config.yaml
n_layer: 13
router_score: "softmax"
routed_scale: 5.28
Below are experts of layer 6 (counted from 0) of a mixture-of-experts language model. Rows are named router (the router's row for the expert), gate (a neuron's input weights, with its number), up (a neuron's input weights, with its number) and show model dimensions 0-255. Each number is 500 + 50 x the weight over its row's rms, rounded and kept within 0 to 999. Numbers have three digits each.
After each expert's rows: a language model's description of what the expert responds to; "mostly gets" lists some tokens that are sent to it at least half of the time. This comes from a sample of Wikipedia text that the model never trained on.

# expert 1
router:512536484429548477545471420444559437508568506520492546549505514516557461479434606581458537422542469569510494579514469501555562567593514491489518527524524540467460527579577517468446478435507474532515527406517514491454479513521587484527537510492432532427555466412475467547484553504558486473491521552608407464450436426480562482529538494527423499481572532484575573489549517447468525532598444459457572481529419529447500436517511360404543496518500495449482445534497555513425551504525525460488499533445543390574416549574527489560527539404506465552459443457459515542554491467477557604482433548416583519505453448421549561549436385517542464495415456577441493446463531451496570520551484563527511472521408400496485545497457434471440513407552494530476543481493469531460413481629602
gate3:436416551591438572573464495483436538512533498384512465518394517541406460508474506501498476568499529543501478510515485509538414434526499378434605561568471521459496588505507462553519486482509483440474495452558483526512482459555537482524567480607425531542425530495483459526464526464463507478456440608501598481511473512456499537545538502485542447465445414576505414524451484516468502537519508499474503413504526509518467633511540433496431430518648483573524429492504479496461460527543478418547528495540510559493483566567574560545546478487488528454464499558465565308514473514519421511543498555503541537456604567448467551470508563484511574494484477476560510408523453450422581453479456473479447535582463453563439535448515509432462511471419489531645475501541565508465585482452399
up3:468571539431485482483545472562477485499496537502476489465525440470447557525528480470508468510463555481492566416608534552461479550477529639534443441456500574514612449402435577520493509517502470525476578508394522454562471516508473513521461480365532495501533445508407556521517479482491442471485469424484457521524554469470544555478407481489549599487548575481590514436570525442507490493456497517548348538519501497485445431508493553490503556493438589473521561512470580480586475494406480523502462472489551498505523476508451553512493514480483445531472514508504436524494594525532579469413523464458462474464466429504485523616501541545592385531626423541481493525522547515563429505513492550488548548476522568418547522493517535507467519392526513468372552418469325516449339475522507
What it handles: Words inside or just after wiki section headings and paragraph starts, such as Name in ==Name==, The, Early, See, County.
mostly gets: " ==\n", "==\n", "Early", " example", " ==\n\n", "The"

# expert 3
router:502476510542523452469348526493491537453521502458428437433499499548545516596513368491452469536554508473497508529501425542483586484544424493539435483549425509505524509534490515478487534509515580526465562490534513491589472488550493558457490600492555527450572507550535454495504460483467576477433452458492588496590461545535453460434394496479506435510479534550451501444462450555463563475431498469526485475450616458614472518475565532436544522512451464606486498544550450504502514533475610446474462442535460536496496459485502438471559580561568458449494470560548454414593512539517501430462584517448495494494517497456527497545468446507405465483550652503536494423475544443517537597552491530547472576521500549620441455523545473470594473496303482479424502505570482534479561477410405
gate1:504482622522640491532486521628501505494539482489453510557528515474492541545570451490474416522517474469470599526520468489492486449483490474574487570517511419547546498475528530464565565456450435436478539480510437532518579394495502537535501481608458478551503476532477574368452511453495460491477485522450510462445480520437529473521473521425556519400431499518443556551521493596526523584466509601527500570488466468544451511553643486493468452419488495530422490495530438495538597538484552569506480504590465512538556426453460431477607507554513444509475485550576433505513546425476566471518545369528460534495451474579519422489572516440392521493472538426575483488442452578489538560530493550567539551485414496456537555475458483492600587519464378521498440438457532566417480475488407
up1:643503505475421542405521548466530548587454634591514468585567455503458522512401533523545518542524493535563535555568584460576519498530701491526555450541447519520536470542417487568513489522469477517539532504521435478426407527538428452525453521490482539442493455597534530523498486455530506471520513483503489471504520521494484471522581506496494552573532498439534550503495506464494396473456424422443424456488480510503461446561453590584453593586493476543437486523486423581403495434454463444458403561441510442448508489500409534498465492366443488537487573502423658457506506509556566476588550495423580568479519477512484452521452491507532531517452501390505457579495418496505568551464503545519448501508532463518461425467509473585476453499560534452475515505479500494465541509489500
What it handles: Word pieces inside foreign personal and place names, often after a capital letter in sports and data tables, e.g. K-ut-ia, N-ix-a, G-uts-chow.
mostly gets: " Van", "_{", " Tak", "/A", " Matt", "IA"

# expert 11
router:471535444478429522427565500523536486577430515480538522444533416467489532515580506464417460521571465484522578470505505417506496524482516479508549458487546570585508463476536547492458514498449538425526463436447581514460548542531453456575411594411526527644498514570492646432481494526418442433455499478437474495516522464463517493471458508475440514535514453541447502490519464467461480535461397592450444533560488435462384523449477538513532594485526518517520600512600448467491469572507467439599503564558487520553488463484558553497488489482458518515538542486465441489481367526448560554541453470567447486581420480508521481514538458588510503580515542542451488527582447539552465560475515556471532517536549370507593442485563476567453481408415478547463417511462605595473384558485523
gate0:546439519499558519520480458469405492450553459539450540562529546590607494430533439546537457427498565458511414554460438481392546478582449359504455579455464610463422475493511529527547552624361485544464511550590475455477509513465420517566456600490584489447480494520464500501470511409387474524501558447528507496558486521519525467521452529454602479472475447499460531423515528500473458435482481439548529458533608450572422478453549519544548480529536581438472483469494486539484475507471586421519521563458483556454424637422452527536569535533550493485462470469461458535510465583591465449454574452465576509481537460540468493491364582474534525504453584435499472558495446480525555485449512456484499537464577546568494552460471451531504539520456489495450522545581506481468560555481526
up0:547441585477540500466454490493568505430612442458518433577509490499524476478551378511574502538490521570489492485569417509538352517502498540517525506479446524429462395499488507566453523492440469525399427466510536546585447553472544568532505541606512510539466513532545439452448421516444459484473576476438475558527457535529503460566498542512506680474458556467472455439431511464508422509437493489521534478503542512536524394505492442540563516486465546445442501523501480461560587449398426493514515608535441554508503538483470566517530520371468541429480364531473483470498570441518580529565539514510529596559554651409484491406535490447466465506541513466485423503549451457501517438536544600558453505521520506469446495521522493560404506547480606550518504512467482474469517540478475
What it handles: Nouns and name parts for companies, technology, media and racing, such as market, engine, television, Racing, Chevrolet, broadcast, stream.
mostly gets: " market", " Chevrolet", " Racing", " Earth", " engine", " broadcast"

# expert 15
router:446479475465490525534505546521420531554518537505538445481475509524397505554348579569531450571454421532555536572554465531505550519422549551493456535518441567533462447416438454525559491475488454548567497440464515519431475452459601529476496423468433502507559488499555522482482488461473445516481542457542581388555560488481497499555548459510539475505412519480572449557502637512499526513566526539504542540502502483499530523605396495565435473433601478493514494512384528495487472487554402556520529451403519528524584454489518558491545398488452532488456510536483579514466577457480557412454465440528513493428497579543445512476448508376451460581504520449445449529510575542455526518565482433514455452616548530496453517430464543446558567575504519436438626601455499528402484510528496
gate1:504514485544492481544514548491419484489496502481468569403491479535446488498491438544626532472404511482449446556566460459467543431461482496473487529439492580513514461541446444495567599580474491458481466538558508442458480514588466614547455531673465574459526473498500435567492475478403494497474468502451513465560503552479487514504510352490528571487508530436540525502444427566437531500502501443392551464451578492501541486527489493536492519518504434469501416527611530504450436530504513563512500457486425611476511519511502517477518508521505556407486515519451511489544514524578542469502518482474507507480520563507525490494429468462446475488460597547531501525445447565398566412433476485554485503494557552593500478494513492377466562558488566438474412511543491533503571492512782
up1:436528454475451530412461426445579531470562501517509364560493462511533480520501528442413451518565462577576493459405503624463454535487470501496504481499525409496510600472518557475452420474484561594555553499380467537543513556405484450534602456427570451554503509511524567464479568536573526629462574466521471621506502533508559459515465552495474381464448570528450492468487601431595442467527491557504470581540535514491484498442529459486576483500510546572504530417486467518592618486530524446471456513488600472456406447489528487577407483461529530489489526467520529484504512483332440544485445547528529493439456426497502577532585507498530482531503450457500485497503557461513474579497451575497470442460445466489493609463484549514513458416523481536521540542419526495500438480499516
What it handles: Past-tense narrative verbs in life stories, such as moved, took, led, returned, plus due, year digits and ″N in coordinates.
mostly gets: " due", " led", "″N", " took", " moved", " social"

# expert 7
router:449448524516465457616487604572495485459482453477473651562545477484494512523619400592554377564434497373507451552459489437470449540505527543567444482495477571489486414500503532537431528415515510480445420517540547557521477467566497377544540468604487531479488383487466531605554492551453486461534487538542483525372414482529561478504538472495527508550481456478447407463519507501488480538387519439540528520530452477463454535435479597421400568581518576504449548476520548588562480467482496522448535479548466514474527503533622488507496528507379488500475514507485525561468493398561491487413494475559526477523563484531485536545509494518481490526516532515502620534502542486534502455515459485497490473394483471496515464497461371587514457548505482588512472570502556516563542442526564
gate0:494527476457459534529389504493593541494483508559466448535501481371498472481536460508623376514417564496501460469508511500565563495632504536521470409609471506530486461441506392559395491504474526511456479462570545560418480442560588507510513504524475475485521464466537428562424595504579453408511435508515540496534457457505652514467489401468569499561458518510487429504574529558524462519466574581502491480470453519470555468481407557476456459543495488509515484502429473496516502527506509498455571464472520446534501534538565522540482519471451582484466488537497499619616605506491650477421535502493433557587513479492508475429482512495494456473503496504548483464483604432507526502603597498483567498397514564460393534530436415559530505526553468517502518423433473546461550523482448
up0:562484512495493506516564445526532623548502444480436502514479485580493503545529452481475480468490488497474531489461439543503550462504477488542534531464502524559544557423516482555517486516561571518493466534413497537518510557479510497598528561501541501354486425525460568489473518452485393504409359482522448531487497545574556474513476453459594474485459363417460467555579569512538508591532531494487426516508522550569364634540552504445572515531525585431508479407601544479420445471379506542443455541534479531468521520517569442483501471494552515386491548460449557484521455440544482453593486552448538389422488534525474417562434431509536575454483505517471422468503484604472563521472421394566499476479475436553506525518487496538450545543505469519480421534493495422492572492485603
What it handles: Opening quotation marks before song or album titles and music words in band articles, such as "Older", vocals, bass, rock, song.
mostly gets: " \"", " song", " “", " vocals", " you", " songs"

# expert 13
router:539521563440502609463480438401512448473489556541578464540465475517461513500504579577585498444500550590493586494513549556477495521465442514542559490471438447507575562559471490402401589476428459410372481487462405566572523434539423504491529412490481554478484551539531431454550537540556552538547484488501466406483506552536551478440474437490504526454487441498438543533569476478464515523434580515561451511408513436455575492541553475452500404551493493485498495523466520516480535483457481459557583477547490489513562543427439578470486417538552506577522484512576471534436493477528546520541576578519462551553480508360456479494446581572482624491503398524567433495514481519576414420487527531478538528443482513473534577482517526388396549531604521546519498469490484459589575472471517
gate0:535462495510514531476369490395448556516421524526531486526558481544490563535607484570475555495512502435463420521558494546516495388510538445470499493634448464547431594541454585455589529480517479452549508505542519439521546549546483476440474524532508498398462486521553482532549497504452579534398450519487487476595532518536570480519471498516453558530534363443514446542467497497448497526496500535561520518536559448567497568470561437446524446518516518500527334531509469571484527549501503556514468453505519458462440490475466360577374495519529423395489476498464519460506488550543394539483455526534506501481504556495524536539544562514512509525521487516550512543531520504461422561481472626407403399513404564561509518521478432462445424470407443463555456462533425407528479521596558
up0:507501496515551486466570492456522512438577545482491517422460480413575472391483496414424495490487478467566532516454478546477495520407481398517404499556506613481521418516534413605486498441563479544528531500454458499567566560470527507536510492447427530568462462519513464534481494503526471469558560504508543544419422440519508653458541509501456547544545578557528526379422541595452484399518358470498494514525603492458500468457552479503463595468459480478484606463395565503496535415463433524427475469467563511468458525562573613515478464472404517538528464553526514479477537497412567514699558504443519499537469495565513503473460512472523527549546510480469506455525490503529543529517536408529540535530569506474444506481547589490440439501508579547458480525456606439475492496464466
What it handles: Pieces of Indian names and Latin species or genus names, such as Upadh-y-aya, Sri, Raj, Bh, -ensis, Coleoptera.
mostly gets: "athi", " Sri", "ensis", "kar", " Bh", " Gh"

# expert 8
router:412549498564561478463521433528557479514457569463540435408488511531392569616525447492482509556526563552468524447516532573473485494502530567502460462507589552547509570483465451454530478450496474409441546559548556493570505558444520456543613464516584483542461490524418440386418565488539430517517426435475552534528504529489436586502526514504495434532497482516490478482560579475525562537592575523385540547555489468397456471472505447519535527414479564489494571514583504517448492563531445562521475516418452493641543557513496536460525516519524438482560428546480434501462485544506605472533515509512420426490378409493461481497469518550637489474558488607422473555561433508488509494454586454423518522569524480452574482489541561463465474435432547472447438451497477519462535548525557
gate0:486540463500433445532442395437526452499532501561493446434584494527534492510483542539401514505518386508637533511512513528472560445527439548520381500499512559508496511527475540592502448498578503562505536491511497589458586516495565484508501525517556535567505550429486539467471540582559513537535447582572312510512524498499474520461478599531435458538561491456557587479486507568447433497622504442483495532470564532510461501570533441467442486439472357430483518463444484505535530539545566492478528470418515440517520465237511392583537451473494419475526537503503479542462503444438489570504501490490521562479508488546540572472502395481499535496515537486455539475429460503515450490551475494537545536484501464509624506525451547465559572458538416463513459479539482497496540470463494
up0:569521494464558524559531547513406478461459473454455542527472480496500528433543446479540433482529531519431484515435496484478478585465552461416613593450453466451569509457526498443430586509591496476513512522497444448572421531541370519457426548467439404496533521512531544557506423388461565460424517463436611453498463446602579423515521448542477551482485426543398458531384464457492553485425470577585568555542492458500556529522444518482553509495596538552552507463507485472545497461460490490481434408636519561459444512462548526468446582635461541573466514520509460509566463519512422476510541466527506461504527532444550435521539529511454569525484536562461427426564558526502475575469495510481405443547426553552451499496505431575520468465425557479505523545418494498584487495528490
What it handles: Nouns naming institutions, especially University, School, College, Museum, Institute, after a place name or "the", plus other topic nouns like disease, field.
mostly gets: " University", " School", " Museum", " school", " FC", " College"

# expert 5
router:478606508457450547482510454511496527543436446441534480440447517407565581398499499411416497355538504526475483466408460471463433459486435552578584472552631468437508492429522464547476443625446566553582475484467507505488523617521475485472511514471532448547491605457538402456522514526464457555457456501533605419476509469532439474487529524521519412493560504473474556515453538444458371479551518438427488486478510520632492538577530569583528546489523573489474487453497572492451536541459563464469568483523484556451443504546489497534489446509546564485459473437583577487490559562482489463550587538476411470489500516539481555578490464438519466496461412525502429528482529477485436488473512573487534520422441579567470516561538557571438431498589556512503533390432499491520472559487468
gate0:519484477568499461486473355453421485497532505462463435429477477507448585494524491552497507491462539508455516493512412481377592460474396473435510488561508449473567435519423478481515542495502558463479515541560498571524505494588504457586494544561522500560524536554516423525585446491480551523537462475504493459433478495553517441410472535603497559489486514481508439557395487558472499466517472506546475457518516499483432499505573559396487449424528522381503479445525431469539606519476494403438562498515534512551509599413493465479443526489545451471491517526571454431435514546496546511428566505545518621538504579517599506479569561521387527513582473495576495471498515516525476415561422586491476484539427565497589596517509513450445394583468479602495516551584420488516577419422459
up0:392498452458517477573467503529560487500419547497396511552531495532464422551479592512480474488519409474439467566452511545494399601451434489495504525425451529520466472496558505527425510474584468531465453495516534439605424468439536486412551486391375547523497448466521508492412569564554569477497596488488503536545452521515479565564498491500590490605483477444521584442628499486579518496494563483529521571536481497541669591491540478485475461532463499539532497559366501495512411489530491531563462476464557448561588417572560579494550462394541490499536477547520414529555573447486480523492466541521474445528504470505471508518480463540523533530481483471481524494527487550530507459404623435494497553516581484486423413493498461461587436479440462483500495522592528468452416567528488
What it handles: Pieces of Spanish, Portuguese and French names and places, such as José, Puerto, Mé-rid-a, Óbid-os, plus the verb won and coordinate slashes.
mostly gets: " won", " Puerto", " Manuel", " Soc", " Francisco", " José"

# expert 6
router:462497481493530449473525674527521556456455470479547492479429490538446570437492540481602494452464457489477526435519553533557507428482484462542501573536510432528447632479473505569563457461469484548533543603563402459434535533519560560486522536550525523497485438507467564498584470487474456462602549474578447609570545560472450600511461474498481545508511560470521446537513463526458438517588498441495498458423481535503534553494576500502428456456537443550543529540419459550421468479492466474537389626519411481392518479427476451495500442439554438467534503501531540415515453536464489518535505419465520477516541456547451504526579513522439600525535492481523541460516426491466516411527533491511460400390561525460545451565495453520522524576490496438563496542588412453498597545647515
gate1:618504478535485551522512607537491521524528557552512480495463563471565565492525590431338492474500463483492483498585531407480472457414532433531496401502526497579508475460643509510488487480477520508473452481502540529535437585442599495582418485481608474482476437526510505421554588472412543447458490515466444516519493533464502510426364493439512565508457473515539575504481433522448387368598520506457467542507515590593466543448489518525463527457504420558441503476484480489457538533509555572575431509603565553558516493456496516543446488531478504472443425574510458472550420553482482524596536466479438488507478523571473465540579384499461468421497589489529465528491498504513508491519553533466432469469545531466469473520576483505413508555362546534549498533565507573560452505465514
up1:429572548470452570538485472519626462525540470541521535491435550347461542485542599460442580643516406438530369518487525456485569611510485440447499510481514466533454474558545514511446506575533462479566437539438566502520557458474405469530523465536460489579494434455479510492495487515514492492448493502424520476493466490468492390504492458503546519464409447535386541441545523509543488423498483521500508459556470513620506517417602435520500428472585507504569493485528453553478582527586500547470441427568530357496448547542452481544507519482521534499494433580505506549596527469440486574541478477497428557495507480522429477534430534443545548500517430515495465577456624518477429529497461487447515411451482466462528486504534481436441478517464599533559528508415577544576491547474567
What it handles: Capitalized word-initial pieces like H, B, Gl, McC in names, plus African in census race breakdowns and numbers in sports or minor-planet tables.
mostly gets: " African", " Kitt", " ·", " Sc", " Socorro", " McC"

# expert 12
router:457522550565503454538482415483503332487549447465390516514507528433414473501495550555516484541428537492501424486477479521474508480399517571458392447444570502521544461466525532598534509544533461534499495584559520419502417415512506473510519487457485425482512375523468536466429409449497500534520513570437554515523478493547526546466555449478544451523535523583540517482485482567565561470497513621393576506558487484393549506436435514531515452482448508513572500470516563452544486475409544548540600445515459481538466458537503497378558469512577572533555555517440495420498529486496512428454438476548461508465598544472429432444465492491563432427501510463523521460579516498520513466514411478530435482626606542485550526525506607503422491505490545478508521590487543388575576493460466
gate3:604470449473538493594452525498536449484516526498490578463471509484533493457457615452520545485460501513530440580440508483450531532541526583518486461573499492396579389564541454583520574385544501504558521478581574522468462487436555455483531500500518413505508481473412472496472446522581448468555459353532538397567513460493509479501593518465551471539381488511472496547512450569462503556561421576503669492548473442480585497406422626447469463484431486467494502501485518469484397488432542516522517448506445488516479494581499504489596421578431422529477486570514582428507529517605453558494509527414463507488514520515501483380487458555469463420543565522510448502469482485482563493538472446461449511536547533530419457465573500488435485494535495515529507559483478464467582415482565
up3:493557441489528437498470495506497485485473541501552490447374510514543596430431645489565536458450503500504485595521460552493527435491481521540506537469539504519523530509486551474494486490592346542583556461475527552487522452529502421434511496495596485534563515513454445461481597509469487453497503526489542457517440532462432484548479471482460459517443461489460524555498495492464542536583510491387602472460526539531537631501567540534519436477478520443554516469520482421476523523560428458509441467423417404522412546517515503468531448504528411524554443515568517452510483498494410516485491608433533473452437520497509499471514520558451542424536512481422436397546448423436520499566482473590460462520523583553437531471536496443476541445444459454520613525474516413524713580551603
What it handles: Subject pronouns starting plot-summary clauses such as He, she, they, who, then, plus sentence and paragraph ends in narrative biographies.
mostly gets: " he", " He", " she", " then", " they", " She"

# expert 4
router:475425566492435506499559468566440526494438540504513532562580521541559476513475458511455589539472507523480476453482533427499610523405520552481425387463519477498588503561452473528504493485605539568506551528469504515435559431437481394502475533498453511514393496379565523523459494569623465526586555443569446503430498437535466479518524524533542450485468451524516536497627516422549497543428474497485468526420505485525490482427512558486477409598498471443422589444512452543539426513407477554492444607460524447523473476546481525491553497498366493577516493431463581574412487488492550456548525461508533514530473545589451440473422542511574518461490433487486514513489460533525562429491421439464425562449500525514495486577398574573509464480599556565466512454534493384515472485437511
gate5:478484487504587509496455490478592531500612517508537407608506477480438367449546514465498451472453501465539541448433558449474530456517531575541453494487534614476511418491549478516397398509503468539513481439470483534393492437486503466524491475588556576511519453467511538599452473573508453508478446459539493578447515491478513527498561555479595507523442485538489451509526532443511479519529459403476455605501493495495487460571475544556367495542492505588554482472555514513583503525509436500598548496526389552513501449433479460480449457451500531461449554478443595560513498506534569528511532458417476598354527465520468499552563446441430474577484570539469517556551545497480541521549485473518512544602446461439555464479445527502499455537601541487425505524401588611354513539476474
up5:480518507445607422557369676511470564503465499572550380432493506448481491477435487479523516476451472524518527494471530519435496452526436510472438550539507461482585543520488435563504470530576498507576505533493482470482531507434566517499600509609498523558482534454492456459520490491480473564521535508518503468451432460484474520543547500557496514482493479534418538456532559434464557488547551479439524499445507444503595460549569495472527466550431446549458450398522472454497497507423558476570411505526481399416488514493554327498496511456472498479503568441560582489445480613561506464476553538487533492527544490510534532458569584497595479471452420497488570408493512472442482542499520484566467467573458512544442517453497758492524508461523464507494576531532481551513455471488602
What it handles: Mid-sentence function words in running prose such as are, were, be, been, or, include, often after which, to, has or have.
mostly gets: " are", " be", " been", " or", " were", " include"

# expert 0
router:474443505534545557587524494496443388421568506587527559469564504480541514447430514516501546493573501523467492520524508529479520485468481454375494484507552482576471501497513560419602480493588476515535469545554564498468453530434519527521497457490539471543557531476378402560449403461554520530443540519478559542516469474539474547555489496525476437494495392498530522467502438449575553478541541607576525408562445570432535556474481462544584412501461464402610476495513556359597489486499503509514517589348474507538575611533430455432454535452560547500495510456529556523406524497482458504395462496521492463466502498437604536496511542452535450458533472468513486408459445409456488520516589484427422509608490500478445489593470525550542601528491535495516474520490526477475482431449510
gate7:481494463548535470409517507479588442489497513526699487603553421489556486478526560444513458502593497535482527494488571513509515526644463507490457521479501478556472552538504536432562455545379475506531454477401516478504495516452466506575537551510492534577566494512466455555460524512602490479445401500560483477603460463480553433521507482463445463470507496505444526502371514492541485473495494429506499451539468522562490465596451452496553449545571616443503468551516484537484417550400516390596504543548504446449541503578440544600456520539449460395503472457475530488476450480513444543521545423416492519518444457519570511455436474634518513498505488551562407494432506533565490482471523513528382484525414515520521513493447518534461533403502493578456581533510495557536422520609550
up7:477437440534492483474541420548543496552468488506539577573515533481514493456489536564449508441492402454499413547590510566513537582563532452493500476456522424496545539523490576406506489530473510567442511405601519554433508518448476432541540487460550489500467470561450516474486580543533590504472489460495433529449507489529531493493514575546466511515577492366463504477494548482490504419547495495499475486484505496532513432491488372495529525514586502438404462439494504496492546508572407455544475524468558414453563514496455743656491420504499462449451424541472502507494489470446455534520500438503482547576495599549535561574469502527574474470439413559574451456470518522501494496374487488453416532525445429526509516428475503507478556484521424597507512554551521512551597590553560
What it handles: Modal and auxiliary verbs such as will, would, can, has, plus digits, spaces and pipes inside dates and astronomy or statistics tables.
mostly gets: " would", " can", " has", "=", " will", " could"

# expert 9
router:504506566503522495543521592533555555535494517495430527486442565444509537483431545520563537542480565493512500431502472446447489411485535514485546578353447544462523561583476469448571457564507477425473550572439428558513498449570419612559394471511489405507493531541475540385462521449508551567558443567350493529443506548481476400444508414543411445497480486560553531530556451580620574485502484518560530499508523514495433523523514502477533409487488476531538452532552423444439555525555521508518404515549452518494488424482529460445469481563607483524448514489495426514460493498502433486465472490517504477532399563508461384517590458461447491529500574543473412543521528470479537581452509472444470478441541506607472521518467523465565445543391535512527488487557557479462490468372421
gate6:556492495529507488485541511469519573372365554522485535379480471538429494456439483460543513543518433475471482494487417507537663443447477475584506564558536598517543472513493519554462570494576515504551641552515500486546535488495506434420397518514555555491577514478373505573453474506549561485513487499518440549507441530513510562504480503488511448535570432467496529521437540546460527477462484507495516475492594456499445497496446542503458543439481439479535619462523547610535508456518508420457442445563426494485449545511436400433511531615411527446557541563570488470589468472470530525550587493567559493364528483538530515502449537504485447537552496459477505484603499492544494510577500443493455446503492513627596489488493575442529447484420434495475606558551456454467464475510507
up6:490581516477603594585486651481634429513570556503504518618495516399377461521504448530554472513472589558489510487477619525543430579519469479429494499507486493465541488421447454469525536441481504468485536509509516490492505494447441479458556481521467389457469450565539561492440574453482431399542534514511537514593511494518580491555594500568463599472475590478528476483495559486484490468516435492514569520589363508515544453520492415402464437507483531478497424462474462491567540519466419549458469525519534482542479503525493508546502445440522446589487446532415482529471457518453505510465503535393509551591509496462568429427535506513471602503540512514541547491468446506535517482424594511500521515449538541378484493502483459531526441504630558485550427544493558386522501517439506
What it handles: Final pieces of surnames and words, such as -ly, -wood, -ford, -kins, plus digits and pipe separators in sports standings tables.
mostly gets: "″W", "ly", "wood", "kins", "ko", "worth"

# expert 10
router:547501512451537482491515551452512580595569506530517417483459524520482364443495568447483492522525399479514430503538450514508427540554549436503525547550470539505477510438547537566487504457509436550429572390541565526495433524400510563448481480401465533408486460619526599499451508433510503484482489464415462553511475534525538635513560614567598603516458589455469553452452468521540440502534529580493562495518513512536529443529520479582418550439560459538455515521455494562539484482542464575539396499525602490511513518421421586475444488573486525497430490504449488485585517478478450505517444559506408438406522552512470432445571485500458469541480560402553486536512566597461466518506473487454514487502526547440456508376489535523534462432496446426470458484500484600473453497564451
gate0:540486431535501518447541568514552553488563475550500508491480485441477465488506596507546492554458534546478465526470498508428521549539511532478496451554480510475519419461486436485507520534537579440399532526558542539464517448459443592444548466522503460423528493459591593533448445531613471452537475601459484534524492547527534575467501563549518480470411537473502375489412485612599428478481519396446436509442518511532434447449455602455476507569548461480422619464453571494443506524502496544538531529525530502493448478481485465335512517532529518470487529475475537497479548486545497448477506591488541514526519546475505490485468483501377470524484523493561566444498520557479577401414512489487409519431454515475509508511518547783477449515528517473543525541550511528487529380492447
up0:506427540424430497513468459481473482491502449516482487496487508524579503514536544486534402466465510432502537487503476498558493571478445429421456618525499569520472551546479459507536492626516516515492460558423446438507451507556590549448439524438539558534477366457475539499528565452457599539487463424612533539516539505548460532493444481476522487431487466486537578550494528584470442519474515461457574505557495476501527483654450489471462496478475473547644522503511481565492440474407408518441465516482494496447474485563479451549433521544481501626582559415501515472530446501530540607477510529513454420477493457504520503482509444568503559609528574509538454528452509485519504440459519430649472398513428562514574525526450452448463487458554579434468615523469476498399451594479608
What it handles: Nouns and verbs of office, military and government contexts such as number of, member, president, elected, died, Senate, Regiment, Service.
mostly gets: " died", " member", " president", " elected", " Candidate", " number"

# expert 14
router:488550511514467474571508449459480449472518487492543496491519555420425466504465463459580519597567543509480446478422528590445444534457500492452528549461513473511457473522532511488574464449538501484526475538516537567411457401532599544528571587517459515475469495440516521498505477444445534544587600464520544556458478491609505559488556444449473541502561438459468510511492420550489569382581528440443435448599454465488502531572538414344575531498451550460511392492454433442425496504570519598583513474440548480512538513569518498511513548453560553511446547529521543456502531480463487520407472593440561514484600443516499559476464571413538508412429400453547585474469452467502501459498468371513503493514468500511496509503543505418476495539453533456622452582548499417560561577479443
gate3:480461531492495491469554592493476632524517589366483522511560464416445578502557493505454501468402447484524561485514540572453462400465558436576501496450381479439574564450441486533556494476511434508447623406527438413508514528529463477435454514482552569484487449550436511513564536480459537556583505516482477598497559469479438526495388504551478524550517578519506492510494450548430499522391480529523516516473451475459436516550495431503488513520530438586460491493428495537487499403444432473556476484549475533468587475475401429519536385557520498504482537519516555501507536522444470513540544435442503525501519509378609526550567508409446595517539534442548478524541524520436585489506491562489502563357571532587470551474562521482509513518441434495458547516495396448440448520493435
up3:425462460418426477431517537522480583496538548398456495506545473438454574457586496529489480495390493532507496502485561491432474427466549476558504545413389482415568610473503524555466486453540478521460578454606508488462513510604442424497431589548570572451391464556464531517500523526423508527526475495506490592494570475473451478463422519522465534600536547472449422530570500475458482521423487529545527454459544480481421558550538436449465507473542402593538512500449439528517528413464429459518485451527482529526574481496498429519545392540540512467471510545515554493497487477470497523549520466461450565535506523368572541553570549480447623463532562464568483567510498500453542462513515512542514578402561561542520570474549485481495497539364423541558519578531389450456487527487438
What it handles: Line breaks and pipes ending table rows or list items, and prepositions like at, in, since opening time or place phrases.
mostly gets: " at", ".\n", " since", "\"\n", ":\n", " around"

# expert 2
router:571420385586489517406560459497396481469556543564517464546574523521567509558536563440487572448516518398483525480552544537587456537568554511409555512507418454492475476505472504423567581565417483529536399543470496450580578549470460554409450529576483462539436521549521435575540520475491552492525494522473414586516586580422589440519456560484504588475462534441457449520365483522514428478455492491583489539473480508517567472453483479527562542490422536474547426468487520455547518499546479498438537458511565545393468502494521466596405551471448534468505585477461449518552464566524416558451437512504545567526480455532629511474457523443540517526489476484463543464470445516501457553438504553560580484540470491459462482406545400495539560464572466466528464419428473520496445490496493
gate1:481432448510511426502493532463480533627496595521553524484515542473471511413482530426437533519474451524471483478440516475527502532510528463451512589485496562503511534458520520517549586536444487527583547511483541555475449538521484540435569606526453507462517507457504583497520466511599553582505396507535461550538497481418562573491488433516503429451409500490509535469459505585502329546507492388493570435447571559451396534490523518523527453464582493616518465489448412576540403430462541378475438428450543557399450576463513529545524558490475456558457458519465553490607536436446436541487513543469548507526518545599495439469488449488502586464502547427505574485531500566485544533484371445478437530399516488552489495518547431471499503542469418534469508557546513590445440487479570
up1:451530552471535530515564505551523526407497459472469456470491440530439455564482506602518469435442474497516479496565463577436495471409458527530517507504581479508542483464355441515545477490542546466426532609593426495569472450474515524526526485551534466497518539518414433463499521503469440494538569418541610389455495539598508533456482479494525508548521485458593464466703379460481521440532592530463460532468438488505567485572526527439482509545504476437477562493453567458415535474521508556551518553533460437534546415481500475459504462488572524467507511452559484546447507587501587440546529408551466472456468460414435563502498550512512445495516419536541451528476519492511399403519547507449522434568535553533490613515518638477405502528488549492527538483538482402459578465555518
What it handles: Infobox and list-field pieces after dashes or colons: field names like Position, Website values, degree/minute symbols, coordinate marks, years in parentheses.
mostly gets: "′", " JPL", "°W", "(s", " Apps", "°"